config.toml
balance_loss = 0.000541
vocab_size = 46060
tie_embeddings = "early"
beta1 = 0.95
beta2 = 0.95
batch_tokens = [32768, 65536, 98304]
seq_len = 1024
Below are experts of layer 8 (counted from 0) of a mixture-of-experts language model. Rows are named router (the router's row for the expert), gate (a neuron's input weights, with its number), up (a neuron's input weights, with its number), down (a neuron's output weights, with its number) and show model dimensions 192-255. Each number is 128 + 32 x the weight over its row's rms, rounded and kept within 0 to 255. Numbers have three digits each.
After each expert's rows: "mostly gets" lists some tokens that are sent to it at least half of the time. This comes from a sample of Wikipedia text that the model never trained on.

# expert 8
router:128131121105071122092201146145122085143134074111138171185152140155094095172199118153060100135101172151062136134113113157048118100072148089123106142122153131139100133098125087155198117173126119
gate0:056132198118129031169127141086121118137101183126162133131098089143113107142127181146130114100162175164138121115146144129130085168119174073115132134107094139095103136195118136179197100146200157
up0:176094093148126161097090169165160136101120083126127138132123085175157173122089085116138075195099011109150103119140122131109168071192117161138151132123125133137172123087147155082065163089084124
down0:134152144109152132112128190187055149146164194092158159154124159115107171125154186111092111159129175121169098147144124175121141091150115185124144073133205096152149123115123119072047131159066104
gate1:067132155143142136171132119155154124156156122112124088124120107121122112182167135135102201160131061102150107115118103133115137142119164110162103110148127081100159146142048134086117132087089123
up1:140184147091153141080143117139074134130099092120120173062118149123097098098152076078125078097082085114130151109064133111129159071148089154116130143191141210177098158118238095156112156107131087
down1:182163168146112154101111126147200169107074085166130175164110137117163122106058165120116099169114153137100126180062105101180145122162157090158102112133098081112129130118090178102083122138133127
gate2:105103106121129123137173136152121144125117106158158077099107120144150126185148145164015137172166149136101074120082131127150127144051127094167081157106120123122194155155103153094164103128077111
up2:152124106098129123098179139112157126139147147152172103169105126090143163147112184204052111148180163147084056112105179113087138152074091091122126153052137125145175157164130130101161120086028128
down2:139196183089140126232121178107127133058117087115112122149109107142151161089105230140101121110173132057094113147081116112135153120130077089153117138163131070174135108114113193132100128129098132
mostly gets: " season", " year", " each", " day", " side", " episode"

# expert 6
router:085089057060111082132196143139143105150160127073155177158153114177104159176133108186103107157116127207107122105079162096098120137094133094110068160123169128123085158102157101126179085166152131
gate0:070143088148190172126184164139193180162172106092144186159161127105133134158155108109127101170117085140120116137099116145115120096132199124093123128125144146122144148137191130097129175111115166
up0:119101068105157120088121148180172114186064140162138068131129153174180162129135100077154131132125090129146144119155074141154124158116081147168172145163140105142145151124081131112167100158138219
down0:138177091167141137158110148154193025069092091130129171173182124120173095157147097143192160157117122114120079098167115159180136107177103062196103114128156091129110153156146087167107125171113159
gate1:131118117058128139128113170094108089109094148169147140134180111150057139178106122097107094117129095110203146135058147089125064135119148155114080112177182108153086156150071149071108164152197110
up1:106126114090137102106140149125119098117124168122163197112189186113066139149095115106081105102113110122157140134050114109110122163086144129158091127135164172174086131115144148070144147126147133
down1:118164121096156163095175144118152071104144148123115086113103135072179153168150153176110121159124199077217137138074158108194112150120124173120156093099177186082094134131139183129155127078044121
gate2:175113138136170121099225137138084168134122145138079129171168104134137183162154098186150071163166078158122162095103148112117113144100114109133088079149119081141143107137206077087161172042177192
up2:155054100177130098083174121142142109151070147088117118162199157184125090116143105215130086114178118175149171120121159127070095138135160138092129172108176228104121144115150102125140078137127113
down2:137128216120141126125077121135105132129160156098103133106113143104218118085182150098119139112154061151164082093179129146178164135110176149128118143160122153104168087136122140150143126169044118
mostly gets: " design", "ation", " health", " History", " results", " data"

# expert 3
router:113098109094114116135172125101101093119150133095140168149109164163130157157118133177106104141096102151096167135087116073126114132087113102110110161130171150119120077088126133189196097141101102
gate0:198071132144153161100119096093140106131115179151145081143112146159145129172130123157194134097176085114103138156108100059100106142090105120102079146103122152139077192104146168141168142159097124
up0:038096105139105162126097150095167126122137136111121130120083098129183197135137183110150128144154088134172138171161134126062116122100143111114153172122135131092167109122135168085166188127108169
down0:077156153124146074136107123117158092109150123090166099120109128111135120176115129128105141174115110086139112091085110148086183114189158103068134170127158170129189185110165097124168138093090128
gate1:085097170143111130105152140176156165155080145082041159173099165114133113116097116161147071126163124144161078086129145113145101099157128124121145156138070192114115099068122162130196121157163116
up1:090136172177165134106147114174137137142085170123081144160156160165105140168091122172124100170071090176148069131141177117092159136163134114131200120132102194116096074062117181153186054112132112
down1:102151165128144195099134167131081169126100126114121158140096170134105094108110175146130139143154127102175177139093078120118124121098147112164163120139133110093089114147112128081092093102119180
gate2:169097128164151091131179114162084141075170114080104147122168129106163138134092105122097190072127143121179193159157130090088070067143067101123128134084155149103176112138086134149162108150147157
up2:146191163101076097125125046125116141136134157128166146147128160147111110078029154161099087157139125106135101171167142162153114138151144176104079125127193133189110168145110119113157167088109129
down2:130192100142135134107102155116136113054115073078134177153133087104081104080131146119105115115139084099148098101098123136165125150135163132129151131110098098160126179122129166073165140129109107
mostly gets: " had", " have", " has", " began", " took", " became"

# expert 5
router:119157106080055089152215159084135085104160079089167165175130175205089107176150075158140075120054168176084174181101163110061112108121067142101141149133158164140085126133137125174157105188137145
gate0:107088173085068142186188119161172136150106057053161153120111123095181131145163136100133091150111135144092160108104134158136040092214091117136135201080132177041195064120146144127149132154114110
up0:168125135158170093133061115124114105118157186204053138109148145129068141111133148132109110133126130071180114150134092130110130143129181120117116069177092137196075162160101131190131128133130141
down0:102071079122127102150073222159114123158165171129102171108087138117168111136123114130167093075152099130163115119141155135106110125175144164056119119099125108151145071111146087165122127094198153
gate1:117152153121094123167166135136103182064135105143060147138103127140139069171114057134123099113125140104141090141132111125102101133184179132077173137202156126078143121202142106157138147125139101
up1:166151114173126182125118130099109088155181135121184139120137120066144138062112164160054102129133126097167148042111132161165089177129158139133126075116169151117155141094157131096132133148135184
down1:109124148068081108103088154147096132109158124087141116107096110104139126162119144139166172145153105146141125090139083098180144109142159212102098191171168171121165080111145117162101139116138114
gate2:089095170186078150130129088110089149091091143128145183139113170091138128119146125110152067155153143119110148103110089136064134099076081151160094185106152119101064121096143081131162065151113131
up2:182147111177166103132116111141126113179114163120134137122120132124115171146126143177104073204118109130171177140150103110096112128098081176185151130141058165111128108074139148107123112159145133
down2:151108084172077112098169128102162102141110197180139110128146081152155145139138189090145148101126109101132129153128084153142158164092081078106154092117091154104166191119167168124062113163133114
mostly gets: " Los", " media", " BBC", " Hapoel", " Museum", " Festival"

# expert 16
router:133104086107152081105194148167144086141087109127102238177168165132130125130157085118071078127094122176120140141103138096082081139142137129142115163135145150120115106122130060156206128157141142
gate0:176122099101100139181145158135093140151091081133094143207138145142129147126142066118125120149118133099151141102159175103152126118139173109095173096118082128144187130104127146143212151111155163
up0:114124126134150170063149062159106178090097181114107117123122095133127179113119168061169089080073152120121174097088099105116162165192114091114108100120159129115084091106170071101105168136122153
down0:168094103169088140156096101147085138104080095135142108083140157190092160209182147130128143121063063139142108168117192151105121144107092119155149129148097183147085163110125150134134115096051148
gate1:116174133149206108124171144168052127164156139129128192149132098149187144172155118055121124204133128122169089182016129110142163141085129101185131086088136099115183155153141128124136166157165157
up1:131171080102135144107102141158101154082149132121122123097119130141113103203107098086095136157116152147163126158190125126108152079048181111170144103125171107101061141118084085152103134137121169
down1:136140099168112184033079110098111105160151122046177176091172165164153111112146118141161083120142135105172152128121140135099135150126044120094135115024073175057077130167105117139173126136081112
gate2:139128150132119108167132114164150153130139099064167120093141084142110125057059161205064190079094138189140172115076118085193068117136104114093124145122122161166131108118115146085135108154135090
up2:176138161132098108139107140169142153147172098142116122087108046112085131100066162158104158088124092186085148154085115111183121078123107138119117124117143128058119065114131089111140177157134146
down2:175148126189113163160146078142197136175111121137162123123162166086126114076093126172074140134118148138133124141201100100109093130149126206111130148173096099141161111175148164138127190161117119
mostly gets: " ABC", " Star", " Three", " seven", " Live", " four"

# expert 14
router:072133127135102104142151170138168098148114098106178186159129114191093128156192130148115097163097150200089124115123144166077114166110109145087108170135168139109095133130092064191202137162090120
gate0:119142109110138114129089148174191064170099162102131141160129094123156176088156122129170101097114093138161141096128168128091120117147143114146167146185079139140117123097118114112138117191113099
up0:161202085179151140110180139100054120154148134123147099065131146132140087112101078157127125126168137073100139168123143151147138155140106118155110145156124134086120114106171088146121087134145114
down0:153113118107136111172122078081145150192137106092100088102117159153121151113074065078138121137139084152143130174126066129150086135154137119163129127113102141102174146147137122150074100097146128
gate1:083171090151141105044058173077145105138094138119173119147113126142102112119163110116109117177096148160099067028154073143131022111100090081123141144112133129090064155113102177120120107132045090
up1:100108043123142088126086130124151149136139137160132097100092120148123177132137134083112159136171110099148144114144115111057115067113118131116152106119142140085119209114110149081173183140078150
down1:107186110145114142075136143105162143101090195151143155098141171094167127171096136186164130087097115184099154114126106135135177129125110102132126193167109122121046185148117132137139149142121161
gate2:153137101131117117042142163129103145121052145230099099158136122172099111148170079083147077102130152167093078105153122086082186105182052130106120110123143107143057143134148182120150130169155132
up2:134119151201129188181106133135131141118154172078157165154138181107109136112146113123143143147135105109163153153125112162118099189105132129097152122174101189087126122121103121077101124092110138
down2:139115101086145141101077126149085168031104123167121142114091080089186115121149070122160099132088111120098056093142122095159144119200111103158189136093141149128198098149153130096121081081116143
mostly gets: ")\n", ".\n", "\n", ";\n", "\"\n", " |\n"

# expert 1
router:103118078110124078134172171178103053163119078091147199153152091160080143174180090172101104102109147197106118130121092129124131136125099077136128181106144121108186148108127090119221135161119122
gate0:143199094083146137094140115133107108113146149130166137056114175125150090081118089146105114177183141153117146134112149177171146127149112146144120141096131120121166145101145142117173116098085045
up0:154106122143111087187145094077096083091165152200117080122122142157080179112136158178130087088098109099139094131150116091105076145140138130123144172134153117118136093157189114108093100154153142
down0:136116115143157143107068107120155155202161118120152121169128122072147126076114173106093150100187206174142120091182148197122100115150102077135117057086161142107113147134085156120124110147159145
gate1:118160141178066128128091154154112071166072168166185114094092132155155108079129146135147137195091158172105061192155096203134116093122147131127162142125169157071141142128111094177168088160108093
up1:101063181143171118133100133076155157096110156130125128174162077153111134121164095087140131186166116170128107155103118146116125175160096091133134115213151118100106167091121125195156157109162150
down1:156110117094164093123138102073066111065068103108146128132114119133130132123116123109073121115113144132124039162110123140067120168164132126143114223138204139115119139134150129125179085026097098
gate2:079113114147113129117154114203090080163111106143093131173070152182091132149149127157145125107149087137188155149115134112098066136132127151146086194105104083080211127121180133184132080205142156
up2:123101140092105094157138126145142110073122108204164119091156106196112115121152118101151140128158078118157164053086110079081187123183140113108142125108205106108054117128122138094160099128160153
down2:174118098136134092176210098118091087127098170069132187106131076133117105082083159130117106137133124113123057120066048151181149141162142104154172106110159155095124125135150104172104137083098082
mostly gets: " footballer", " politician", " Player", " Director", " hp", " votes"

# expert 7
router:080148061170150087097151174102109044132139100129153175205134119161090095158111107145150120135079135152094109135108187139153146164137096120124109134156144157108107176117159134190203120146105109
gate0:167163129059121124177137095059115168073084142152147173148110086081161091210114139133115174112162153128098131087148146069097143082124095139119180132137163171155135100158178127171087104138104078
up0:111138166156162114134129123173109081124140080109180103103187134128141073130086122151151081132113134130100119111165119066130123111131132096114139097167128107089108094093208103121135133099139136
down0:124080155101087134172168122101111115158184120135115103128097122146126096125111105156119140132079118069130154134122115178102130104157129162129071102167072128206137124153089104119102119167077086
gate1:122169087153158054080171113111145148154192128135141120076113126080060079154117148194120121159102082132130168100142148125158210132098176126175167158138131141146165135133100101124130152100104128
up1:142170134126150137106162153106138161122175149095123138115167101135117106133157135105136127161112164191113106148164131118102178144089165087145153160154122125110152121147137030163101173150176152
down1:100116086117160035157151086078127086096127006120142115072126113124088121096057089125099081146094115079126163112140105171180195123111099117116153167163116124157111088141082094116144129141146112
gate2:163124059143145110095190153165093058101130160128179142110113087117118139177170135082129050105092125161175136189167167107213113188089116127099180153166207140141134097147134157150163099150135154
up2:171126081123176204127128143142103076130089129123178142151127107128088150146195104076125086099090115200161105131117224124218159195114121157133130121143147142144116114136121153165155086136139204
down2:203144133118136125151156125129166078125127111152155125045079127130099136098168154035082063127098126116149112125139153146130101139110095168112186140157171144100145102117140127096119129170050196
mostly gets: "/", "-S", "-B", "-M", "-C", "-T"

# expert 12
router:126156112084103133153140172116086095110127062117154156219164112183089113160144104152119102138105130162102163133112180134083095121121105121104145154167161147143093116116104113156179069171120094
gate0:141105105081129139107121116121166163125078148109129058141105093188136159167168135181131129148136169136154110147126134139148069117111138131147119135126110110162138163162185139134142099187117144
up0:154108108115164161141141119071125130162214217110174098143059090160123161148079125132125136117153084139094138119099075134150121085114213172093067164108105099123077090141124153131122168116045126
down0:109192103160068126169110063102198144067167101169069100155106137133144143130149143134147101081111064129112112008176130126092132097132124131189078155169092113217132122147155169175101166119127091
gate1:143093108167132134095172059074178132105168074123140098168117198224112125117099062149133119118075110137130147116159156175195082125108102058124120140159155149091118140137123100172113122129158114
up1:151104144155123098101171131170144175110165150122080118130132161121103125142088154150132188109102159145154133137176112137119096099184111088128109106207129061125138120104138083172120069142086153
down1:127103141157117121151049070102134135105159182171168082150184099111102146110117152203150180132163148175114173150086136086134167103157065168126175051142157185158085107148084132117146144161140111
gate2:097172125178152104081114123084118078123102073115154103141086116165091098153127173096136130111156111131107131118122102174123145087157087107112160208113111155087117131152142121108160137179096103
up2:105119147154098126147122063136100150177107103122093094120089106114112109113112208142129186139092123150093187140149104132159115109100102100187100140172141113083165033132135154123113113166108144
down2:143143164113076115160105118058101117074099027158154093114107107105190110165182156090146152185125132122087110075148084130149134100163167108111138140187100134072148131160070152106181086079137102
mostly gets: " his", " their", " this", " early", " her", " This"

# expert 15
router:093084098068101118130175174096106129156189091102154169191109154117145145132146137190141106167089156174119113102136128140070075158106126093103129216112149141124075140127116101189184126116118161
gate0:117143133136100127107143104099143130189124081123148126134124116130152139104198125120090093163125137110130151145141130181118143087135102095110104113138127168126138154143127127108127126148137143
up0:115161133073110089146099157156110143174120113087145162192161149167117092089125101166167111108084071140122075148116173169151132100170082150116120143189095145161140161110123116143057117092155098
down0:180186091121102125109060127130122106144121108157108104118157134143143104133176083137175127077069148152143127189146140166131124132121125109131141113139119206102148128164113121124075136109099130
gate1:109109143078096147155151144205123161132102112131132131148124118104132117065132139189195100123128108141124160124126142106122115156132114136119071135119136091172133132143128070128127160176095137
up1:135117096128152075136158088099165116151190148079132163142124114132109153197105137120099085150096147123164108122124055126148189081155201198166158098094120172099118159112135090105074101099145141
down1:118131146135102173103127139105106118224131143123157085214204138122147112150163106134112119085111157134110104137099119116124078116187155091197176134092043131097122091087139134098153111200107144
gate2:139127158120191148211147121088187124104138123127123135137166136187188142176123103056152109124096154098095155127108153088108116063143085185123095181137137081122095170127177099151163126128145162
up2:131132116103131133154049110129176079073159107151156102146130144148176109200110117126163098166111126143105136150147130135130018056160063180118145108076095086104149150117127143160115148140128207
down2:149154130144104114134130165197160119181109106130124104099100126161137149096107089129117135185115151074145175139103133101130097111138145147124197063153117094123162130116105127145123147115146072
mostly gets: "″E", "ensis", "ić", "ana", "ova", "ani"

# expert 17
router:134144120084107152098163161147117127182156118090190221195162132177097117143132094183117074123118119159038146142131193119094084091132131117126126130131135185121114090079148105184177133164142160
gate0:146075104140134102153169071162165105097094137144121193157092107201091093132109117171163145143110106183186104143074118141114133101136116167103155156120095144098097120102145100084130112161154151
up0:084143141126133160104077149084093124113158114158158027081125153095137164103168127088081112109181126111058123097128106138126109103138144084166073084144142117147161149160118164179139125075112089
down0:133145099142106138116170081107171117145153087118156107116095080151142125147196060089142144115173132097112221051143140120124113175138160125184113144121119127137109077088115089140170110104139167
gate1:095146092205115165088140103147172088113144096056131188119150100117088143105192114146096156079178129119095137135143165152059112174176128087154147107120101130118125126204124101100212129144082143
up1:128132130213108163113170086124169082106148080048111178118165144097074167109141111129124119083170109168109142120156163116079144216180111111176145126104169138137135138170158082166195105138121147
down1:169094131111141091115125136102137143092094200124091103149184140176076158114116111038109176083022138111098080127191112159085119136088126135171104078166093149183132151125129150187063159071086146
gate2:113096115128199143098184108106142144161083104134142128159131151159105108134048156185118099129146114117123131164111109123210142126152100146150125237100164126094130178103133108117072129170134089
up2:120086111122117118084124137080160137063189082139124117163153128081145134121140111136077150143130094156157127089133122153175077107109163082134128101092101142089125081123120090089144099136152086
down2:168145152141145099118144072105127162092098202107147124080133132108090140141081167183106112133122129112128123150118151102133149134129163107089133100121186154102118108133118157101130099101127144
mostly gets: "),", ")", "\",", " including", "\".", "\";"

# expert 4
router:126107113068091124147145180099149111106134147145164100144132113156115079141113152165145102140083161187081150156125152121059153148087050109112123202123164146155116112087127080156219105112117169
gate0:174173082150069135158155090137111116110155190087166130139071166086163124164087110162118130116093166161131116121119193114133144156107085128056110139118177109221122096147091123098139161119150145
up0:130139138125123175135163107113120138099108156077150091110118161099177121164140080138133161116155191115173100126174127107142121112109113172090109097112105091157121149122142078090163150169109119
down0:046137184137166140108125114167075158077115113113136119110144088175072081114123091127096112105110127102121050151158110114128115091135159149119185090137148077153104136148092126085101161127134130
gate1:126097046137114138150128088141158156127145132115180078151088130183115110104127123061121132124114144093119133129145116105125103150074164111083120092122132127155156156105136119124177086139161137
up1:204112083140171158134182134107111135124175149105097128155139174204112104055148165155136158094122145145109152142134157069120154166162120080093100104081102110124144170122108116119132096132161087
down1:124137203154110154146150140104078105171163193056186148138126125141140108156117181140117065146157183127119159161113085073142144142113101128129143210146165121132071118135110116079134103150130160
gate2:086169121061121174210183143179137172074133134103078117206051116139143069090155150131147098090133143107135093096108097107152133163094157129155097111072177142135113109090115070099128153123141085
up2:146152171157120113089093159140117188103170110129162117119118104069117107161102123108102069184132110139100152152163118142104169113171144140090146129159069120169096119160180124142087162147110137
down2:111143178108131123137137181120179129127143155148145088129131146102099158091116122043133120181126102156142133141138034147086093083088152103090096124114102181128173160136191140163103194104138137
mostly gets: " he", " she", " they", "′", " it", " there"

# expert 13
router:103129088137073083144160150123113056182133113099202170171155127132094123173140111197102110155133155197082139133118121151108089150121091137110145197114157151103120153108130089188183131150147106
gate0:112052142129090098086154104115061108169151119109131150129160111098138100131068095124083088133102083151185170109142118146152131089112126077160133180104129151172108153112175193178186149122169149
up0:109156081181139086058173064162106130155123158097153150077105084156173077123121120170083122125161149092108187107054189099126148151091128148114194224098104095133074133137171192151191135161133108
down0:107058127165162069119082119099121122081129161148104124083181118125100163122152134160083098116157099134122163147145150092152137172105177114142088158096117213106177085143133154140178123144134159
gate1:141143177169128150124124186114078137150100132115113097157094066105148148111112138119080094139122151141087119106128116124136111137112099124131096143135116141105107094117154148177151166062136135
up1:142169167187125125188155166102117136208154130086200112135125140143151107130107136100069063143139152130121146114160155110142137145107109077148142152131138160099101129135155095125164145105116094
down1:097164145106108149159075171139110186109085105063149124100156110181128135109117161100106127110115130064153076096130077115141082133155165100138173107152144130101092121148158168156115122075089124
gate2:158140135132141077072129107146104147138142137134109133110144107147090079148151137097160123194146166124113111128108117132103124145160134110133160075174128119112148125150034141117098138124177122
up2:162133133152145149160083152093136162091135121079147100092124181115092110122181101128140108138096107131030120111141148119190090174153140140153129163044157140118072095092134116139132143113134112
down2:121155117070096097101158200149120096125108136154119160154081149146115086138132064073154107106135104194138133119129108210111141165096116131135134143118152091106152142148098142115217125126182105
mostly gets: " and", " =\n\n", " or", " &", "°N", " et"

# expert 0
router:090160091045108156128137173109111102102163099113165160144147123150113153145121084159111121165182104184067147118143159095078106145100110109093119177134156159156088159085129071198185125150126159
gate0:141192090096091182146122117120188104077152127126146110143128141112109141171097076112147210161121116147141050128082124128067145145120079138153090126111148101072153131101132072062133155101160125
up0:133098157156147074111110167105082144171079123133122164118128147147160110098158160129123052112107146118103195107166124156181131151130147157085151175152097174171077124184135214142121101152066144
down0:136111130122089121106083091171129126123162088114076183108113151137133089144116130152129118119106127093132168141143060126132147086088114111123127160138136108114116103134159092122111122111164130
gate1:117150112133172235099153165140186140136140142112162098130110118168170164117122086149136127112172148175171165109159136108114161076132159159114164131160107125085081107073098112085189190089112112
up1:126107127103100163152109157135108128151128126101116136114107067153145070178103172150120126072169155190130093102162145115171148067157150143092110141188184189131079113143148154149105101182059091
down1:122136116132065171148136151130120084150147136116145103095150100137181102139204132155125150092106173139175145141106116174128166103161050175137157143132107155112133122111152157117186130162106167
gate2:145155131118156143140127133143124114079060138131071177168130117186089185155116108075125092141050082122062136143120114098100125118078163154241126120108147119127120171117108110131165079075164127
up2:145165111141141124158166121054101114094169101151129125222094114124133052129141137173093144119132147128145198155108171123119141117103139111084175130133151124100111202142061104072146056091153121
down2:132104138056138180130125127126137119122072127101119121152107125203103058120132181143048125083105176079066086091145133114130165128149158133107169139098143094099180093175147158110122067079091123
mostly gets: "|", "==", "===", "====", "″N", "="

# expert 18
router:105131089073093124127184156136096103102147108107115168168177171127095137164144094170122097115096133128123152110111143140116126085094076113124109100134170145142134087177132108156188096153096158
gate0:112148162156057079141155146088079140109135114101114109135147070166177189085099116108183135118142151152150128131126139055144158124124113109128099126153087104129147105148118105140188111156144081
up0:069104118110154184065114093156142153121194146122108085093095168126065098196129156147131175116094073173100156110131166153162070140147101154095111128090122136113095128152154155127141128078117169
down0:137065090109165139168115128113114169140093178162173085156155105146080118088145090130120098128117115109077148113078207135151130144133100102107172119144129060147114139055194080136136096139107140
gate1:159181101094196074104175132118082090081134209144135145121116114063121096152172149108095123140115139087151102149127131058130141172147140139120148164112101112125120142120123071136149121063174115
up1:138151159091048105136119094170124135145161099154131169114171177090119132189178165096112080212097122095113185161122122132084109145135141140119132111193154148146133125154096161117101071144163110
down1:171137150167125105098107109185107148102114138166118131097126134179166123130139115153131057108115158133123155166149139129131093099146141141152140129135071113132092116101124123110109157065148096
gate2:132116144105118139080182130125165117122155131072117135146126130145119130124135100134124143105145127083091121111146097098107148094143100025117220158129160089111129130128129098134131122147185154
up2:118143131129201155093138121123224105144190162103114153071156141135137163163119122150138114116194123127107136123186134169108107112153107131094149157086056113141132136138196076142167162124189123
down2:143119107121106148133122174130175105181156094152114131182135098120166191088105157120105119093134103125141109174153184165077105109111093114066105145146124112135129140172132156117145151168133090
mostly gets: " down", " out", " able", " take", " close", " full"

# expert 10
router:118167114069095093127119196113129111141141125106185178139124147170131151123136103183101139151075148170091186099119143129092104134131088159102128126099095114126105143150141101165168118141136132
gate0:186097141104084102123193135137163163142123154159168162153138127160124150165072105153157116166126196119168175082117123048110160157130091144133128137171143100089151099130152184131134138101143122
up0:090124165170090070114087101156095088144139095123176109135075082111117155104203129095128154106106090153101067177140117159186176085115151079135090087125083174176072105098091092140114097117102128
down0:149117112203131130093117148137102133090140106090111137058043140135087159124111084142130125173142108087103140173109056142122116105118139116156164118151108146176104153155085061123125124145065129
gate1:114088160075146099118118132131103097111155164112171114183116080170133108123075134106107111075115095119182127082130162097135139169091102124102171159110151160127157138136124137109158058102112170
up1:137098137152106148149081175137161084153138134162073137129133106130096113150129072119140128181103152163191101148095128179156167092083100118152137116170126075137110165158125133170096150076139127
down1:145060134078066141127156137075121169127109135141143111117146100163142114129137149113144096151121089132085103066123120133127154075132075085095184138152104126138164142135115114139197163142127087
gate2:159122044152129142106168097164151116113105138141159121147104144151123103047123151105123108136177057108195131133079113113109180158182138182192063109089133097127190114128137088090188137153112144
up2:125109120104128112142188101115118118109140135165142109133124161096140143107196099137177123135120240089166103130112151105106131143141072099140068115203166141123147102112148074097139139096077122
down2:187074058102104133087112135123086185095091053108132128111108140120102155077132156094165087109141164140102129134095175140045108096104101157191104108164183131105112099164114094196076126133148094
mostly gets: " Robert", " Richard", "idae", " Chris", " Michael", " David"

# expert 2
router:111110089123114099144191210105092088092116139116164219154156162214123140147092086160090060131096104117057148098124125155106135145079101113119134159155132133133092153101136083173173093128131122
gate0:140144108120145133155068113134124113113116126119116158126180165150191167156134158087131140155161133094060126076158097117152176134159054135072067119142149130167096188205121163136163085109098109
up0:126107113164170148126190127090102169129141131065150114122102118161106101122120107133154201114118142171132122133100128132138075086068168107192156148040082095129105100070069176119122144117163112
down0:109121076145090114138123177156149123180140112130153135108106106165127167125078134140126108134122116098118147146138142164117161120153095153123120113146141077195147145053158117116093172067165178
gate1:177198097128159114121118127135151183125136150062171112178114130156147200117129113160108099212130122106139174137118106135127125141180097104134122139116148120211077145156156131124184182162113144
up1:108135127107090069195113162113075122141149141162110103091126121144054143208108147087203123233132116130069129156138138092077124135115155101151086121121118116094114152163118149107079139139109149
down1:098169108121160129110152177177104147113119106205153109133128075094127123103153137180138137188135183088126095133110148087054091135115140135108113124125107153105171102110100105114143153044102098
gate2:140132126135087111177167168133148120046113115161133198103152119111138147127104101123167146120138129167138115151121115105158149107128115132130073151097187116113111123213159082127116179030201072
up2:088087150080117112143102123077128132153160159128066103191084106114131145091190111085140085140126162127159154132097146144147105162102142158079120101140087185107135171190116110147089162135105183
down2:095097095142091127175110132106185123151112121115123130183102107117156165143167172089108114156166162155145126124097134184173116152126154035102115129150094094067147095143107109127161154082137161
mostly gets: " South", " North", " River", " West", " East", " south"

# expert 9
router:129131085078116121142149158096153131133101129091212169170168135182149136156140109189123105128112139181059143117083162166074108140106102110090120152152192128150100160143134074151173130159123110
gate0:120111104130139101154123114157097110129098083113207158156086120126117138101087136182129167129156130093107112138115142069112067095141099120106052089142142136134136132129148080172104093149143064
up0:103151123087117109139126109102151135165155142110134100151146141149123123134105085125138071138136111143141143157085107123093099081115165104156112045136089114130134111178123104118124147196110109
down0:099131165103079084070082094182076126108103110108166115068100061100171117068099120209120110104142093070140121086119082165127171042114165181140125107094108154125148123136206165163166141136145121
gate1:120101112099135127092168106123141125128152121076160165127085142118147140171185138135161150089065102098059120086147098063137134116129158184134188125066138120064125043163130164157156138057138185
up1:107151109138157104131164121133167146182137139127129170109135173151151159075163155147172106148136093104141093169111151168119145139106171148112210176159112077061092099198154107111147145116112188
down1:111107125141139133179116119135074175142083118174097138126165096087093110143114100104208119161099123155149110151101145157082133129036137121127094147193113113137136109133149170134106182148125115
gate2:124144139128099165139150144144175130114121147148126131115136163167111117140110142139122154115131116155138171163087083153087128152144060211108097110131121102098075109162178142121161100155120082
up2:110132200127115171142130048104123075164136083128132094172099150109109138117152030079084151210150153144132105144083157148144164101091187071179130131124107136099143148131116139143129083132163136
down2:140115166186104149177148136116134124126083134131091184149152139131092123153166132114102128161121166145091199154121060095101070137143079188162169155089095114122122074112163136118117104101113169
mostly gets: " \"", " '", " (", " *", " named", " (\""

# expert 11
router:094109061115100059135150162117124106149156075075131188132087135136098167145119073108103104121126123182081168102122157157086154131091121136132094168106149095132114162106133085119171117155150139
gate0:087144139156132117132164136110146136202113119143149083106121077100113149124145108094135107078128111108187138120098139153095125145118061145106180187176124147132193129181159132130160075170157231
up0:109099190108117127167125128105147118149121084153118111146154236095138150083102160130173164148151169095113142186138131122125122147099160095122102126119130174116082103130178146067143134089160083
down0:142108148125158096097140102163140118122160058110134173143175108133153142139119073113169174162104112148115149190146176182090114172076157142165140096089116140155104148113152142089067154113129117
gate1:111104064102131132094139115108089152163218097200143103156127128179127105119120125122125181189149100113152134174125163149132104065120109134121089062135166142141170179112119141172162099122167124
up1:157112131079150172152138088169183055112112128122160175141195121098108132107172095106123098104146104163126107180119070112089133135086171096149171133168138090118120133102042108127100172212113154
down1:114074098075159135108128115112125110150178135128199164103143082133120148089128125088115138158158091084174097128137121173116153116112111165129059133053100145080138183086119091173144106130139154
gate2:178152124079154142173114134104102112086121112120155142148151142098102123169213100137133149111172059165078145130078072140121145091107128112136097081080092116114071144035152177117168132083172110
up2:100109137088153098124120134098123161133106075101184100072101148127126119193170082113139128106184102150130147129094143148149134124136153037092191144080106139121114157087137134169140114095119119
down2:141120076097167174182133095126136151129159107134128145118148159085143135170125041086071137070120131115123078144157138133182067169169131125143105094130144150077116133130124153119132127123132131
mostly gets: " of", "The", " the", " The", " de", " Of"